config.yaml
moe_layers: [0, 1, 2, 3, 4, 5, 6, 7, 8, 9, 10, 11]
router_score: "softmax"
balance_bias: false
rope_base: 10000.0
tie_embeddings: true
init_std_up: 0.0342
lr: 0.00385
decay_fraction: 0.867
Below are experts of layer 4 (counted from 0) of a mixture-of-experts language model. Rows are named down (a neuron's output weights, with its number) and show model dimensions 0-127. Each number is 128 + 24 x the weight over its row's rms, rounded and kept within 0 to 255. Numbers have three digits each.
Before each expert's rows: a language model's description of what the expert responds to. This comes from a sample of Wikipedia text that the model never trained on.

# expert 7
Description: Name pieces, months, pronouns. Word pieces like er, en, th inside names and places, plus He, it, St, John, and month names.
down1:157133143145150153118127132113103096152088129164135104194112134183113156134131104125145098132106150105112114159121165136146131143112143136107125146144160159124190148160142131156142165130166136157130111126092132115159163103142097100090115126128143125125157161170103140109144152142105118071100120165084127117124127107121117118138121108093108141124101102173130110084135128087095173133119
down2:137157145140166087100107139115156158173112104126154128141139146164159110122153144119136112142103114159185139112113143110140140163134154154158140085107127143151116114106090166148132135129121143094131113132135126131063122095093140140143124103105082114154106110116149111155119117136095150117157120154122110123082168106083159134155161122082084111137128121164167117165124149167106146136142
down3:153092149153132135121129111131120170151064125109160137109128129143127089134106094118144079101122123106174163087140152143099120167142134144111134104111119120170118152064164134158104104142143131069108133138125141143121154120102121118132143126094116144116142090102131127101106103118141133140131118130101150101126159097111132167126103164068126111093171100108130124106123116175141133105083
down4:100159099120142093118125128100133110103130115135099153127176159142127133145171143125136115098089130115139120125113061096144108162127090126164134094107136120101173090152096127130149167157175144103130111116118092159107133093107089145118093157103127147125169095123141133125151149127098132111094108104165095161127117109140116175133110116119159126158145152122123137126143113126148119148057
down5:136135083132104134124132122133155147142153094167100098123115107123152091105154115091111115137092098097114127077133167105133136092127141135111097103170137161150106146139159115092137108145163145089087106072081146106106130147127107142066150103145131135130167092146112148106129138140101113148115103124103117140092158111111135168132158083079125095158126131139118138124122099106119117138141
down6:155118156127158146146174098134124092102110118100129175142169101139133155112123138140153122094088164166104087143128110128117118133163113112112086158143100154130203106161119167135081125106116153136140119119111136116110151109132149126128121141090141169133161155118111152135132115173119190113131153149165115142142146108135141143139088138115132097136102109141104152120074133152122102130160
down7:121115127150120201121137103154165124127123139149145125098112117138132085111147130109160116106131121114033153124168169105190162124122137086139118142139126104124119124109180158101128096098105081147123142118150120146159141095134128101135130138134130107106133143101123132130109165128143118159136122131106118166105139142140091152171119166103121070143101116123119123100133115103107096129148
down8:162142133107140150149147128160112111153106097134136091093128080104143107113126160113145123134150138164123127146107184100099101122122137137149036139119168175160112135111118144106101167141111128106155169112126131131108109123127130086104130118133099131114174106117117113134137171137131110119103137109092095151117169123072155152119131112131128118137131161121157113088126151098119158177136
down9:103157163152126136146147140077148154112160113120143149143128132112087161123134126124166164118106131161131157137106145110119108073145126125112076158132117137076138144146148107106107135110125092144135094131114132117136088102110136107134146152102109171150137103132112134118095110169084158119088151127140120105122079122150076109125096105097126147156129079146113070126157115134103169104137
down10:122151141129178119078145157096162122122130094141096119120151143064103114134124149123137131112124133153181134116155139158162153142152110138134127093138126104133123121138067113111081151120138118124079133198105065120157112157060121138169117116140129111122141122138143135149099125138119148104116135167116153139139151142153162161121138124115134107128131118163129109133112117088139139150175
down11:124114127143137145134144095124122146133112093103098070126126101071173134128087118127123140083114134110123113128162125126107098103128111129118134134143167145151134131111169132106164119120140150119151119104160099141126098124118109150129078147100124115144124147122082103118155140070154128146166176158109128124150123101183164138123137149142151121183116129166130146112067109145171144166111
down12:107137059140138162116107120089142142142153107126139140144108157140147132119143162113141144096107099148162090128073094149134116141133106163148130128155096183133099102100111125133133109133113171076186098141146133131141114144062087098111134128129128151102121119170126127079168135174128143154088147159140149117130110133138137119108156142122096138149126113117109110157096111133144136132142
down13:099140164111132142172083124127134097091122077148145115117110119148140155080108137136115150123151145092103145127103086126113119149085143128162090113122102110136150113145075116105140162178086165118115122095102131131117142127168108123149106130140116094133153163134128111131128114099134126110153156129090143137154156126080118153086176115123143122177115162140151094107103133133120106091160
down14:113140151143131107141097154122161104114100131163111142149126121116120109132125140134138127147123141143144138117076124151138149099179128138110093124142126120113086096120124106192098070182110141137136095156082158112115089099116110164123123098123111122127130136147093109096132129127092165151168111126151078121136119089110090130127126149113182114130150111157109128122118100108083097096175
down15:101111113119116094085129124129116101151091133112110131144163085089102155133157145138182139117108157127121125141135123112071116115146107102104149112118145131115103127103132138151153155153173113124157155127088150152131126145096101165103121137115119114119094138102097093128118121110120134102081091155068100102131121150117129145109140110105146138102142106150123162070089092097098177147145
down16:107155109130145087140091148109147096131156110111150159131126160113163142132095095127120154162118126133130157134102129146157109108128145137156072136129125162133144118084144091093093130134134105126156115125109116153152098133160132131121152125196104157097109087158103165157126103119150148128145145142156147093171100116101135143100091125126169091139190114135159169137136102132139111148104
down17:168099131154113133151111139126143118099115108182150144119168074158110106099110182154151087117088145141137148101142111095137116084122119146165118134128113153193113148142147141102114154117138150091087115133115144135109080140081124118136131090094103103110141122122148127129140087136092132129103132125113121070168141101128153100101159148095148091145152126153131154146136116121128125127124
down18:121179131155118093155138105184107144107155110106159142139118124128081162120110104118145135138105098138127157113177135126120102136131160110118138122146119131111114121142167122127143182112089155097146105144142133153126137125123156159131126122150143104086112139140097123141106105114128163158149188175145118125182081136118073117093149146135159141128091136162126136120098155160118110182129
down19:158126119151135091112154158115130123105108097136109131131176070156122150161089115159120146120106146106157134101114167135107117130185105131150166166145144171146154172173151133106129137139096152131103135139110097107117119110092110103143102109086158126117093148117132163139159122116114157122086121112063100103154151143104151148131121145113168108140132155143149122110108095140102137143120
down20:116135134134167132170179161130117125125137125140137150163136127125125150162194101067117064170139129160147129137137127158113153114133131108135148113096154165140100159160135161144127078146152144161112116133161110122119105110125108157135110129147109099143102120147129138100124144126119118123121111129134083076171130119105170122146132142148140147106170069133077122120101125148106111098129

# expert 6
Description: Word endings ic/ed/st. Suffix pieces closing words, such as -ic in endemic, -ed in alerted, -est, -st, plus closing === of section headings.
down1:132099162124170133117131078088131102104093112075124100127114179119131137096141152115096113136137103158139111129136119087122143106083145143114121115093102134147124125128148135152146103132172119139134081166137133118161144101133107100137090140119113113143135186112121149129194110135121148124172102095113084116121131100153199124110134161125119136105138106140136118127134080099129129093142
down2:134117123117140152098115136090106149181164095143085138163128111135104117136160154088112148128114115125129149116136150182126128109138091179132143128113095148150134116130132106106133089098184117119112149111093118117191128108148166150161105126102139114176137131112124132129133147115100056156115081158106141111135148140146124144167104125107135102177138113114128138163133156100131141141151
down3:133140097157159168116118146133131106138130098106116136117116140130146090129097123098138152167152087183110135165159100101122175071133113150119124174127130125106163102110135111120110116153089139098114103165142106098133102115128113090136150115137112108135111179130174116151165125176092149108119157111094097167130147173123119141135111161125158127102137146122115148138107134131110094178116
down4:114110140103128121119134141139119169131134117158129095127086162158135156157100111102131110159118150160109107118153123181081146118154127153110090095088114134116111160154104121131124137053135090152136093152145103123116139143130094104135109167096123161164142134136136151166108076153090108099152121138081163092144120124120120075130138116138138105084103124165147134116122114114131139124150
down5:147132130099112115125102146128116127135120133128157159112151192153128105090131114087124112134113095106105087118120060166141111152104162136131127131104091121126185126113103154156125125171117102147152113147157091104137143131099116121108121142128106129129162139147093131168121180150107168135100124158163143145155103111134098162152144168171091114168121164137114110119127142167152127128108
down6:140108111144133121119183117129127135143135081162150132153134083112122201141140124094124140146139142143160112107090119129137126123156088173122088174131154093140143084180136100104164099155126124149136095133119207137143108108125099088130131136139136131128114113113102112152128125118131109143128095139146150153140094109171130158162131133140101137104119111125101088129074132135161137149135
down7:124150127122163120102105167142132098129121166135164101129102120115133161128092094118126115140099119123189103175135114108139140104122113111079120176104142111122134094145099122133148129099064127161107058100129150091147113135185123128091117129117085146155106154101149105129113128164125143102105132148095103127140127139127162159108094142127128125139145126123112162120094083102118140123100
down8:150119143117099125146144128139140096129135120108164184115079169139164114130163122124104126048151094167153092156081112113153102095134100096146105141112112094118140132100137123104087135135138089112108122132137149147079143157143151120134105142159145177118112116142127108124068078123139116134145133122132102120135090123136140115114136135169132156126112106122112130091135081145109154125098
down9:091160103090089129097139128121115153137147127138113106133164131105098147142147107121153149116128134135185106075095114115150116089156119123082119134132144151135127120081159076122170150158149121179156092160111123138120137124121153102154082122099141161147142130122102141145108101110161108150147122178136095108119135128111126151094101122123132107137119156089127108149120115060123124125090
down10:123163137134146122111174130129100120142125114111125154133119152147133164122175113122081115116064147119130143128078123131094095164142136140168065113181149102104127148109113118140134121128095111162104061135121136126156131130136148193133139109121126115148168125137101087105126160141135129175146076111120114121133131152112176173129173097107139126127139142094147131132124128143117120122116
down11:152120105113124070102177114127150179111113153129096151069094118103155131141114080141102131117163148090126135111133109143115086148133117124161147138144173111117098131122138137122152131169105112132133142116143143135152163117080154151153127093118132113126129110110113095181110157116112139132142139123128111102167151107113110123126124098130147155180099126097120078172106174113095129156130
down12:162108155155117148133130131131139117097082123114129091100129154163136105128146148124106145083110156167135117113119123097135137169113181114133077125140057137122123120101134139144091114132135105107124131114156121149143106109141174127143098125125085147141152166117164123194175130153144151151085124083095125091140121131108122128174125127117157118107105122106144157150144086137108101104110
down13:125082162120129141098126133148117142150131129109120142106131095144146142100142102095126086128121127140084120124141107194114111130129129102136106120155168138160148074148127184156133101162137116119125126120109088101112088107167156121159162130192145133140098147144121188133093117163149125142106097088165099136120086119135151123149109171129122117134111124126124128106124149144122091156092
down14:144152070085143094141172101154135097137122104148168116130110097158133165128154111136157103156111099064118129106157143149144134159125115155138117145129142153167155163111123157135145093116154167148126119119115156115144104108156122161126141105129135128099136126117096133123105189107130137131118106092100110100120149148126165125110097115163108184109091182109111119123148133156145144103120
down15:125131094144196157130128102120162132117159128161154129133132128146137111160133123121114128149091143105127119167124152108153140119112128105145157145099168100158129136103117097145111126116100091100101119129130054104149129110119128153185121092117107137091153108141139099145117107108067122117120122118126116106095148103136136096115119180176079102094084133107170134119136096148121118148133
down16:126119133159152126132103084096122109181111133099121117169104129118148125135128130097115119115141124111115089147133172111086172147136165144132125109172163126121127139146169109105099160085153130162109125127129104101142140106129079102122169120092124096115128126148167124143136136101144147141160130148107110125095140115091118117102208144117130134148095137075143147081130101119161148149098
down17:173126144150123100174095126146086137142151132131139098153127096097148150113118138128127111147128139113141111141115148147126135173150166115168121062125142137171121085091134127122114116163155135117171146119123128138081113155060115135129108155100165112111128143145155110128111155144100102104169108121070137105169109130140103151116146147111140127126083112122102117095159142157088158124121
down18:129080148150120125123078137115111130154138151122112112170141153139135091109150148120153097164105168106117114098133140130142107160141129184129157165130130127130136083156110156138169105111109089134186117102108119109130131088134146113134103078074110141152167119131078138109131146150180184159121103148107134148103109147105128129131137142139129143144157083144138123141126137168127110139151
down19:123098106172141111127129129128116122102123106113103084120151104111099134144083120145134133144173113155150091133112160078085145150133121099116113134141136111132160116143150119145134155101113148113160126049166144116120119139137130136120154111182155113121122121135139107138170106120131127061158176116102118172126118154124119143139133092122141176185121177092113125135105110137113110117101
down20:104134143146109139120124126120132149117148112140162150170134146114138160116148188135165138098110148106103127112100094140155108149127130107104137138113112133151118101101140123118158069111123118180161090102094127148135075132138114110100098170121079087130146118125159093115117116172139139125118095117104098095153116119164114152158135109138139083146084104147128148144126133158144130146060

# expert 22
Description: Parentheses, al/ly endings. Opening parentheses like ( and (19, adjective endings al and ally, and prepositions with, at after a noun.
down1:165116112117123126111111149093132138106139098144115104128094146106104085143111173135090120113118145114128137129150168155154124164138126165175134170112113107167180139115110133130168135110144117151173151116163121101092097159149119142085164089159132101144127104143145164125106138116091152139131114142095096124132143099119113100166144085116149105178107137173142154147128138168108126112117
down2:161134134163130124074142121140151138088156156188145134148109162170134121145114123095130109155136123182161109088113106132136080126159127143107078088129134150154129141134148116157128106133127076119147114094106139100132102100113142126148083147174128166125114094171134158129113093145104116147107143154117142124114113130073081152139143107124157104129119146128111112145139140123135092160150
down3:125116125120093128091128137101131112143188122142119128198138120188123124126076141103122123088111112122105117129166139133125113139140110103142126107179086162145088121121112111161098138162130120138160152093121134099129144169163173103116160170160165164123165138141148140111100121140102171139147138151166114146135128139118158109157134095169126114131115138148111135120109118147102114167143
down4:110136121118125129130165117094186057116155131175128141130112109121150128155137118145093146128090093123105108146124091156106101109142128116176124158118160133106130193135103126118143114169165159156154138156122102150118094086143106105139156132139151145132112108109140144150130189152103142130144135155144163116083139132158120111111118141107122116174101117130168143132139150108146143143082
down5:138152107130126105149122111104092151125159106170132112138111105130136147122134151079146138111141163132127136137099158149140107123158123122137158121130117116151144155139136089131133138116087116144163170129122134132107153129072090125168157146104153124161139146117119134139202099150141209098143105107154142156119122087094137131141182084119141156107162093144127147113108100135114161141102
down6:116123163112118136160105107076086144145127118140138129111137133193101115138133118149125136130112124166150149124155147154138137119134090133137074106124114159127069089128123114142102127144132143130144130088103127091106136118164176130174098126099094148124106104112121048106127141115087139124186125137119153117074108143137119101140178133107118119139105098144153112160134121114144137118111
down7:109140153051096146168131126056144140125117142130155145099116122152115159095122177116136170111143139132151097097146129169108132132115105111142149101147132163174145116116160127124164144107098112128081155140109121154099099131146146191163094132120139143149133137115139156145107124130140118127183151146149112122145156119132138111089119149146142101111082115136109130116104145110107151165139
down8:106130164086105155131162134153121117131118105121078117117120122134117091121115116129114132107105119136171110115117118127122109110158091102141136176088088121129152145172107133146124109133157119165147122130135165152127143123122104074111123130095123136115111153117166071120134170124099121165096098154138101121143137128163163149090125082150143144138086120127110125168110121186099097185109
down9:156097145133103188128127123142170076128152077151123124114105125133137145105123111102184137104128140129120138138142136162154145121117136161110152138178146106092097135143164094144161062117123098130147111132120099144123124172152082160163092097103129078140137166144107149126097149175126156120098131113129107099118136125131163141140145151139103151104117114132090146135117141106148114109113
down10:106099118126094107130131121147110120145132116138146114155129173101115094116076123140139131137143112143128145108138118136111122154130123125166141146128125169176098109119134114108150122150172123136080122149099195122120099159145101163110135138131099182165121087158131070103151116117114154134119160151146097086125131146102144120140133129110094121172160117153147112146098086070141168154137
down11:096100120100149106166120139118136169099099115135164155110111103150135115128104067152111167154127128148137124183088146142127085130162143067102155133138115135129140100101161127107139140144147132112115117129095137114137100144147102113091133142141136133114106124067151130132150121140081117158164110181121109149134137114146145165142088092097106165149099108103124177127115114102127135136154
down12:111105075114096113101141141119130081148157120123085093157174115187151114089077163149127103118097085121146112095119126137123141156147117116140148122143094147155101092143149115116137131131136136136145136124126164161108150169140180178091115139171105124138120129146168143138112144091144155161121123111137136131157177139119154124138111128165103109144112141152124121150097180120126132149127
down13:154134051170092166116149110139148167137121146162115128167118102144111123109113130156148093155138141151114090117121162108127135181132101127094118173155109114151150091149116133122112130108110110114134104137115168139144127158160105135103114144128135162137138133141145115166123112164106136133150151140115153118186118160111113103114137089123133095132149133144157061110162114122141154180149
down14:172112125131121156142148139110167126123151130191134142117084153125110166111156162096143068081165159115135099144100101153147117140093113105126190146127117127150148119135117110120146164126077142131094107134093093143101121180138119149128112114147153152172098141135144113145098160144101124141125135113113133184132108127103151099121113161105132153148137113152145126089142149119115116105147
down15:105133125102114113137109116161142100095135092094143136102071109092139129146130107112133153111077125140202162152144133119116144113134112135139139140096142135130165180124159107132117121120141145133111113144148089128157146125134160142166102132047106135129113135086090119104134149131131096107110119158134146129134089095179137128130144081142173168133112110162172138141110117115133143127111
down16:131139079123132140094160145139078146178112145121113098090116163142125073084117079153103125120133156116134151083181084108111148143157099147126158135109118121140138142125123112126117091123188133143123114099132151174109102098145119120091122103111148139117135128133099124136087144141103104133130120112175138079149111118114135102151130074160163139146114130109157118119134161138110156144125
down17:102121093117158111138105139139123119110097179115121121093115152154112096112139105137160107150116179124115151139127116115080093133122123138144154150136097144159134154119152095099129098136143157133083144145146077144139056143103138123139146138121130140144162158118172168128089157097108135119158127149176167107119160113123106101135115114138116136113100146114112134067140121121156082095103
down18:124127091112149120149106154113101133125124175106130106169092137132127156129107133166139081134100139180099167128121125133152139151163171141112147131126106138177128163138150092128107128123094128130137094138154108132114135093079114098112116151091125090145146165124100161115114148124095132128112080097091132125141123165148167100176111136101126125133054118147154104129129108118119149129163
down19:144126069120104124113134182122152105145152152082098097134144176156106138111110162132102102130115120151129147135119086127114092149132151122121108116137137160188091131109157091119119145121137113150143100108120130140140127113129147172103114125123138097132138121146146139133124170111105139133141136101111129106147203190123156119146126124098113099159082125159120121140142101083133181163141
down20:152126142109124102155126199125121127105129128146076133120149163132126159151142154095113110128091124129149115144056138109138110135157087122134160110109146114193142146109112104129159144150100100127117123118116072126125125119103108076124117103155156165129117114148106146093093109150073123106132091136122155133130111104156137140172153133139137127164116108117132075138139144146158098113153

# expert 9
Description: Prepositions of, to, for. Prepositions of, to, for, by, after, under, plus mid-word consonant pieces like p, d, k, as in bp, appointment.
down1:125101164113160170127140129153180096147144114073182127164143164141092123127147122163151156133111102129128124080134092135124147140161135144143167159134111088133125144110142132118136061113123125141109090154127075144149127115103143131133082147106091143149155120153139131166161138095107165116090113109116130102122113140067134147131116118132122093102161151135115147123154134150120142128108
down2:142112127127138167152117114130108095073156114166116122126117109159057147173121147157130139123092135121142134124151126158137099107152123180119075088103101149146117083100143139164161132092151128106088143110124126126152158111114137128130134124139109115135156138124135132136149133151145128124126109111102131133121075136106057133146163101128102170116087069166139149151111107144109133127140
down3:096142127125108162139136156145126165159131117142087126123154152116131161150129152145158128104081127144125137134089118132155155129170107114140112130210127124130098135114081181121127127124149152197155150120106133136116147108157141085131123113117103169136115123102115136158147140127128142145143095162118174172103165085110115129080151141145146099133159113136118148108136144092088145108142
down4:141119067098108160127144139152099106153131105161141110120103150143135087142132183121162114146139132167134135105126070131131189116170112141154110130103150149156145112106159094125153097080136132153168115120060146127121151108144107153147121126107115115182112107109116178107158137139114123139123142146128118117149126137154123143091128132127121133129124123138177128168135099133162177132150
down5:114128086105100157150145153180125103127119108123128132150100146119137167122093153143182115155170103136113093108110105149117119132124072154101117102114133143164161124085126116128171103105139131153148104166128140136115101114135137159159083145124136077149067167126140149122125143128100113120119125127136121126160123125153176080085120113116106165096130130120109142161150122094135164144115
down6:132116132183146101152075133107119144134158141117183085115198127142095126106148127128101148150145124141142144101130161092119122140162133124177103132097094093148109157142126110148118124115131121157102139136144150117130101162113109140118146138121150139178124085151153103122147149099138101100103146130152126171114099185120142144168172096122128154126139152137174146152156132132097116133149
down7:146129110191135129122141098152116097081112118119097129108143115169153128123155114156112127126110120111156093136139104120151097170166125118140118137146105135138145081085175118148141125150135144175110178117152109109155112074146142105152163144134172164112103143109103105145150120145175115116133124130116094141089185094132128127147127129099111116134128108182155155124151113126125121177131
down8:145130166178150107109098175164150125143169136131086120172114171092147148113096143106109120183096092112127131132137109139110118114111135086117152122152103096116163171119174155114105073141144168102091129144145125144125138137111138162168135140129156166147152142093118099122152115139123100129127173128135110094130151149119141125159136114112093123154131123097123121113167139111138094099142
down9:161129118100109139155134128091108125149116078113132110116143139112139133061115097070155085144111147101134143125101103105120105130120149145133148113141083115167112155122114099117093135138113136079135157141127119165091159128161097139111118131145150096116094147178094125125160101150147105154101091121142113080154132133160146134167127130146133168140134160106097099151146133168133084132114
down10:129124157128095124135123102114128112141122084067159090147107091146145119154120084131107138121138137172129136148141164109120114112146087152100153167126136115132136104126157104104087104139136140119074163135087110142130113127142118147146092113135162102115083126139117187128147113148126118098125083157135100146104140122163176125166153149107109143128113102108138164133071172159125123110123
down11:116142081137111133131117072145098140085142105136122142087132165155150125140153164109138133190120160142140116125135168165124156145153075162126147143114134146148145129129104143081111145144135127129173120121124119099125087122155094127159165095136157140115101130130195142152103092157112117149130152118077148121134131134144114093126132126073111126146151147103164109141110117079115128149121
down12:135113127112118098138145094150160163136121133106164128095144111160126127098160203116126114175116120114130083176097172140146158136140151101165157110140159106152129136106121142165138096089121115106150129110140120111139131123113148078138115103125125140085133117109129103104147103129157149150106110144109147169091099119171107113142180148086119120126131135182138113134084135134126146135088
down13:108145153122135139091091126123137064166151113115109103141097162112072142153113129143111140104093097115097147114118110134116132108135094107107106082096118129116179139103122152153172133141142111150085146135136115134165141142176083102156136133167173100109124151135135153131103143133170140106134135132125185133126133130177091158159099105156149151143111126120107128121124146176122115130122
down14:127150093159129119139147126102165110124143142127106157134157148175141141125137142120125155109127185123181167111152137092119120166154073084126120137150165117098137102106127165116147138145123153148137157067081101121139144116106126132118161131145122172108102140159155129148126131164136145143169136132133162135140107094130110153077162111115150187166105126129098133133138096107120113106121
down15:079127156137142121125120127135137096164132125163179148138180104119168125057151141124151142129101145150118095132124161122150147111138119109150160160121130120130160115157115126143146101119151149201105060091134154120138098101117160131122121113145120148150158120105125158105130121120118143121073126133135113132137097137104172132105086142116118127132106119151112161140118157185111113098096
down16:119149138095184126091131144135127126097130098149103108161182129130140132130112095155148120130144079118152138146120143125112142165139121093132125121151137114102130180141149109179158158121102165141141145108089111144119121105094079126113113145111142086111106130133147118069116202133139113098094128136104130151112133087174121142129115151130111132106119132149195121130116156118099156140119
down17:186082151109124147111093119122117158111093129144146166138100167173144149154146147106136122108135184139130121084116104076118122106138153126084131168161117126193160114161133111150088139113130142172111159097113135077116137155131170079146119083123125124103109127138134097116162146135124108144138128132119172149146119125139122134123148110129127107132127133137091129146158117096140148155105
down18:102123133144100086131119137123116103114125110138119129100177088158125122143121099177150098161151128104098080185141145149123122135125089121154090147104141119173111134151160119111126153135116059127142114157138114140109134132079140116154114173152166121134160117146123118170155147108135125151139126114155099117132167109144101129161132162100096155120106130093099130099146098137173134155163
down19:121140111157140142151150129166136115131184133170122179124112112123100055127143139115150119115112129097142071126151097109113142162110125150136144115121115134096145119127155116109111126130142170095122108125154118143150091135107096137143137115105124106098111107129106149154137146122118109156098078113171184181163121131094133138115083163128108077093118122119112150088121129117133089139097
down20:116114122124160092129144113117116147144126105118157115128132083100125134109154093098166141117131124159141138105105153136118145108075114117112089141107109171162110076132122155156067107170131104138121165131165161120150145172129107148113113132099083139088112122151114165078124130148163110146082099109114108136164157132102130142121093112148139148106144112139164095117099103100143109126103

# expert 3
Description: Common nouns and fragments. Common nouns after the or a, such as name, state, team, film; also word pieces like t, m, ment.
down1:165156117119092189153135144119126146119118115123112128101111134100130141101124125133101137083129107141103101155141146147126148128127087146132081163092151165121144102124142149114149135131202127113096111120076161136129156102104076129121115127142139141123117158151127087136086128173148149154124153108143164116150096113153166130183152125163154095124110123145149122137151126121101129168091
down2:116130101147133123144137097110142170132114161110099133098113147168113111151125165138173185082081143081133129142144134107131142160107158138136116092098155125135098161170124144121124128122143095088147108116112134113139118151110114134110131133122117143095104151100093088181132155161138144156097102083138089089180111160135094125114137121112148108141137095145127128101137125155162114149166
down3:146151163103090153105144095152097110138115128110128183103117098177141116123087110141087126151113145117143151141131123117082096087160141148105109126101113112101157181130152129118129125162129183156125125100082127156151132143128104171113118145165142119168120112137156159122145075143151152096134157116160123154118135097145098134125084121083124137127152124168138115123095110112127116150135
down4:139111125159148180090128108113115061118122140046088140169147115128115128162164150146134153096127111137120127185122147159098127114156097138133123125116123119099121120141141110118165088147132138153121122093097140124116159132097092125115157132147087160123112126130137071119127140138105103107084135130161130092125135145154128187119143103131154120147143117116123143125113161166117129169105
down5:125140142147175127085169117128112137074132114163097172130120089125122140125136142172163113127142105120070131115126118146107168108153108112115104147069123098108172160113149136125114130110100125103158142156116121162122130106107160132140073105169137125142120089159154189117113085139132158140133120132100135102138088138162133097129126126158140116155153107146130103138091146118166139136119
down6:108121091130110137141129140182153147133114103126133104124130126141087092130090106077137111132121142092157098092144135115130086177102156122122176143152145134102107107091147101109117076135140116120114142106131119149089144114164129147122116123150166105122123147130131111124143109100067118110145114108155158154141123147093165147180137139159101103117122138079146156127133153149171142119183
down7:137131136122123129121148131086106127111131138162126096127136159188124117144157127133131135163147109109090131102091121162133133132104112156117115102106096198133125145111155111138122125098142067112108105122083113120103122115118184127114158135109121132129157113118072117108084098149121109127111086143106143147104133143092124086139146182120098111092137134207134128136136084130141113119121
down8:122140123108092106142142145105101123123135117129148089124130154172144167126115138128114118177091158143159097102132125128132142114129111053076132115122101146191154171124110126169105112068137137138095116130147122103111136100118153119118129104092134143148107117140144158101119091157127114136147093166150156093138142119111094115128147101098156164092168136122133094121153104111144126142089
down9:152099127107111101138114118146109137125166111137133128120137171137116146154109125157123185129144127100126124168118110128136132156134108116112102142108167135117157116122098132116143089169116063130189111080134110111121112122118133136141115148117094128112135120143134083155113133154159152128093163155108137107111081176096137172173103118111143112155099125163057110090129114102146114152129
down10:134117150115148076100171151137130115112099074126091118102119134086138127153148116121112183135127185117168147137125140171132162092142116165117128108122139108122126153146141105117099071161125100144094133093137177114145145102088126153129106132146135103059117123148117139117120127087146125121136146140137067144152160118101091123140128143174112131117121149119153146136148124131127152114157
down11:136158135073132072115144162100149127110121145152122110144191107111106141119108127148113077076088127139132151106143149086119118159104128106091148160151147155142113113180124140121170134083109143118126135133139120115126145117127083155141116099172131115093100085146137117113184088115125126134152131144110108149123116106115148161142169135103153123169148135128142107128157172112141141116136
down12:133141148155111131162133118142109082105160138159107134139126058127133086100093118108150131121116116148148135177088138111124116110169093127131090101095110096128125123177101107076134118153133094160117134123116104151108105168166136097093139099115091120134105156099141139119137147140151163159136123112133140131111133143120155145119081132099105077138138105174148134135093150111105100118162
down13:126136146117110120130118135128089103096106131120131118084114103145141124163113144133140152140141136152145158155156145091114116127094137122096102147110123109123142147131156120140122121130137135180113083136095143147132158124140098157093111137066132092141118115099099131111191127181095145131171121078095115162080130169109164150110126077114090110124145149131135158097123129134153123152073
down14:120171142086109145139111090143096087090142113115099103120125116120131117118105156098093124122118105077117163138094152155144096171117140125125111139138127150097076087116082145151134149122118123124089101123124106102114119162213098152111124157083113138154155134170078107130118188122094144122126146136093102126099106112142132132128138149143144134137133129134137127098125138113092120122125
down15:139156112161135055145129157109088126146153078122128114129130134125136112157127110136160100140147133122124124113136138144140139183146102137146144143079112138153105103147129123103099157111139087152157073160143146106159083130125153111065153115146113088107159136146127126137089123117151134126133147157125150094150115122135111176143146173113105155165140103121128100102089151153119151154100
down16:105080153149106133148102096157153138125111121107124130112124130148132101136141125147113063132145113106128121132136126140141124126100146146095174145127189123093108140122099124127170111168087106090119150124115125153103165110129121148142168164141093124089077145131159136100166124155096143164101123094145147144134126129113118136135092182177100115134153132136108115111084171111145114117166
down17:143168156073149126132101097153141130135126116113104143111133112154090123116115149187139083115101131149120100147161143121145117115111143118134123094117159159100125128079108141162109156159092134118115188123103139127124106148120081163128086138116145128104098126131112115144131138127124117125141086121122138138078161142143138088123147154131167146106181164109151149111066142165160145147114
down18:107137115120161133110136075117151101145141064141114118085123067137143083141132113170086135114139141134113137130118157153145089149096155119166117075095133130116149092156126133133117097125127144152081110129161138152125120100170128118113128148140148136109133137104132111119126077145105146127123139158115082151108150129134138159074104145099115081105136106125159147133116166121088105153102
down19:148150097150150077159099122080164157086112111133164158126149148165112120138161160112145120146171113110132152094162119073127160134125172113114121147124121130144150118144143101134136127137107091121146134177122099154110134102186184150098122133179132175115101129120168146122151134123150138128109148075119129144136102106112097137102128131129167144129135131167131124131140147086142109133125
down20:135125127195131146148133148140095139091114082088155094135166131143172149125102120126150172123156118101161124145109166142116141136165138151122141068118136120147118178124118149166142166155114111099103148097095143121148139145156138143125156184140114133092119108100128124128137125115133110068108109164127098124129134113105092130137132159094118099129095141121151135119137137162094074134123